From a checkpoint of a small mixture-of-experts model trained on Wikipedia.
Experts: 32 experts in each of 13 layers, 64 squared ReLU neurons an expert, 8 picks a token, a sigmoid router.
Below are experts of layer 9 (counted from 0) of a mixture-of-experts language model. Rows are named router (the router's row for the expert), up (a neuron's input weights, with its number), down (a neuron's output weights, with its number) and show model dimensions 0-159. Each number is 128 + 24 x the weight over its row's rms, rounded and kept within 0 to 255. Numbers have three digits each.
Before each expert's rows: "mostly gets" lists some tokens that are sent to it at least half of the time. This comes from a sample of Wikipedia text that the model never trained on.

# expert 3
mostly gets: " would", " had", " have", "′", " not", " did"
router:146148089141111083119125128131132136110113081162148114146083083060120137144135119122127061137135126145130144164165116114139062124103127116116137151131100157146119142113108142147138146126128146127119135120091131149142139130115147124156094164106166137115152107137152111154146115096148163124121151102145094143135118179142119156107111089100111163139125155083154162138146153147128159128183111111131101109104143126124097133133094119134100090133108109092080096160121170143093142158093114
up0:159116054155128145121154130151113103100129097162148141115134118101114134132138125107115080115150160095157114156176143129137124086135113104088136119157181153102175115111124144098162101103131152096120110144107151112132189124123128120130150103132139152058108125107135122193141152114132160134128164089167128111137119176124126120085115128128091154130138116111084146127104144107108154124140159168146139106124166114144126154160132130116108145104152121095152148163143118121122136135126096
down0:096155148146138116129083117103132105126120148134148085118142163166119122115141102126137140149153106143077157089118127116110116158114150163156130066137129142102060173134115094130151127178136126099159164122135134114113088139136128146135102081103138144160131169171123121080131101153110147156098109169105145114125122119182146135155089170099106120116119148129147151115152088130108137161138130105128119115135098147131120125103111097108152084160118131146109114101128117163165144152162120

# expert 22
mostly gets: "ers", "rs", " years", "ity", "ts", "ons"
router:115134130137132122136122100074112115154148143093148109113117127132152088070129140132127173168115135129137163089124126132096171110145131160139129102095143095110138136110115128162124100095150136098105150137104140084158106082117161117134127103116113130125161116089144113148162159111084086151120120127200158152128149134149102099162142118095143123142107082138118139145115125088111118102109149164135140153121087113159169141089137135139162105117128147176146129128111143173121117075144120
up1:139146155133131149114148077150108115105186125153110117132127134121110123133146141124078139116145110116133152114121162090112158145130135146132133152115123117143152152136122147115110113114139122136101089097126108123109080115111143113148128120155122133097136177102172180088149138086089154133129126114087107138129179144141107152130123167111111121152106161117155165133123096131111147144130080102105091161085121084149160202160129124144130142153111140165117157141144118175179151095132101
down1:140110090114127153172134117136072119098136132171106130132128106092134110123077174116135122108143113130135123108101145089161141091150112107127143144104144110113120117119138114115112133112117132133109163109124142123122095169099132133181107130124110145092153168079150117111142141137129145121148154155077150133131159097140166149124123161140148087161115135124128132177097107160159142105170120154097158198126121142113135180148147121119122123116146082171132160107083124159159105116103102

# expert 30
mostly gets: " co", " Sh", " Se", " Sc", " sc", " H"
router:152144123147089137145146140092117152092103165083142107111142108111155107110080103148124081131103173135097163136139156146130144093169151118119154131136095096101119095099109059145107131132098122187181141133135130101141104111119131126081097115129101116100154112138126116120158162149161108155094135115130117153121120151179133123169132133086136126173149083127094121119127141137158123111110159140140133137112114122107175132121148162175099117130102117158124146128115108123143097154111122
up0:144156140132145133134139065134153111102156161130136101130115155126128136145176133144094131111150122079110116145114091102124109121144141081122079113107093136124130097087144153105103100117142122113104140127142133168169117121108106146167151109099117139141115142124172170113100125127159157147082176131090130148134113132177150109131152117104155121077105133132115137145116108143129161121142173162132137151123112072144155162132097098137177114161089122124106108190132117122121154155144114
down0:113113138140140125114140085149133138114130145110097168119082139129106144127156103114111127114117114128166142142121169065153130116137085129096108119075138106125115134126098122117128107147169153125097127133148156138131118149090090154160170086143154138133131147073109149091165164160158102144123115123164145146125141174134122131113172144097110145174081143163115135155118106102149151146121130160143108135086132122152103105099140133124097127085124168099143131093163075122165129146148143

# expert 20
mostly gets: " this", "ation", "rs", "ity", " series", " season"
router:167123155124101104150162103111110127130147170086116103105098148124154120091138155132130141194150141154148145114181138112084196093161106113119133086140112120097095141106116148124131084125103131097148106134123122102164141095139139136127169107127117117106147131127139069141134121151117094104129127120150161147110134117154132107155083095099139129119147126167125110117131110111121122122154116133105121160137133129172134144126116116165142143140136166179154204158123108146152128086132112
up1:120175147158093112111102126168118169096163111141155120173116149114161154112140158139143112136162074088104168119148144071123138122113119139163119133111105150150111074094143130129122133167154138177114149126119127114101097151153136119164116114105121160114129144102136170140133131147123157125093194134106097156140129137121120064135133159081108077127117150162146130143183130110118150123119141147112163130113130128157113129108110134128127112168116141115116102133104108160097148112135118
down1:135118122140133070155120144151121142089156155151171146138128114151137134136096091135120126111114134139120133127154115109168147102121124117127153090087108130187139097140162139065101105166150105124090120111133133141062134067105125141125091126117118143111167139117134154153166144080127153114122157087156111131128138113109141100144149135150100122102124130121121149137146159102139136127121154139136113114119184081133128106175140140145104127177115129137181146115129113117063113147141162

# expert 18
mostly gets: " season", " 18", " years", "ers", "rs", " work"
router:100146150102116099106152123063113117107129115107121124062077153116126122097164131154139115149130127146118142136138141128117158113133117154123119089138188125064146127125110123128154097100145134102140102127163116125169136129189179121119170103134144121085133128117119071124155146137114092156130154152145119121126154150136123116176135109086148105139122159168118131135123133120120122108077160096102115139148095144145127153141132143146171165147126103174110153134163099148117105102127143
up1:146160128096111123103152083095138104127126115132149119149177151095110080143149150167144110120172129126131110063165128135151126149153130156104076153114122132124107116145147154146111085121154112064144099163105133166127180100131110082148138116132124138130123126140113128100189085104116109137145159121144122153118046105128109107148140158096143151132093142154136137140129113143114111145139121128131150114160106130100150148162113135126146156128125129100169116146119084149134103136107142
down1:084151142138108160108114153144115178127139137134112074130092123147159127156112146133090130110152146120128147137125102150145115186092131095121119153108159095172117093140151128132096158112146122118133109126113117172153104146124082107133144141109093147134183121108158168133129098103170102134066113090107158099099151125114092154101125088192144143093147141110125111126124142132106162131136096170131139128131159153105172117121128085091121103104151125133128145125130126140145118160125143

# expert 6
mostly gets: " had", " would", "°", " have", "′", " during"
router:111101101135097089121146117151146150161118073118127112153153114103116144102152098150087099086130127149159066147158128179130121137124103154124129135141133128099114094139157095133151128107149111160093141150080086108148166108096140134112098144141108138116138124091156120166130150111147208141096102129162064155131127186179121134128145124109109158121097146094123142127109137128154157122152153175146129134137132127138130124132126111105112097122128146112148102149131143114112114156125109
up0:123174132131168106105103124153136100112153093117143118151155163161098145139130106095124149112110172195176107130145150135108148111132086145108099158130088158142165177144128139128141112098084117127083137124099110153154133097105131114098125103114111127116077164136145137148145123135141116110145146119148120151117159123108159107160196096132152109139107179158088160137128148138119119149128121119135137125110142137138109109187094151105110125130109147133126147084104134137100162090150112
down0:128145177082108107196122127158138135089114126086127121158137115116130123102173114141117076146139144161118132163126117082153128143076114108119116155138122132093137133121135102113143111118103160113144147092153119137144137118124114153113073188148112129117140105113128101151109093161141162091123133101111121144146123150116084112126164133123128143189132135122111125147136132106115137129145082152125091186141111109117108154152163090143129196134141100144090108104134141098135159125119148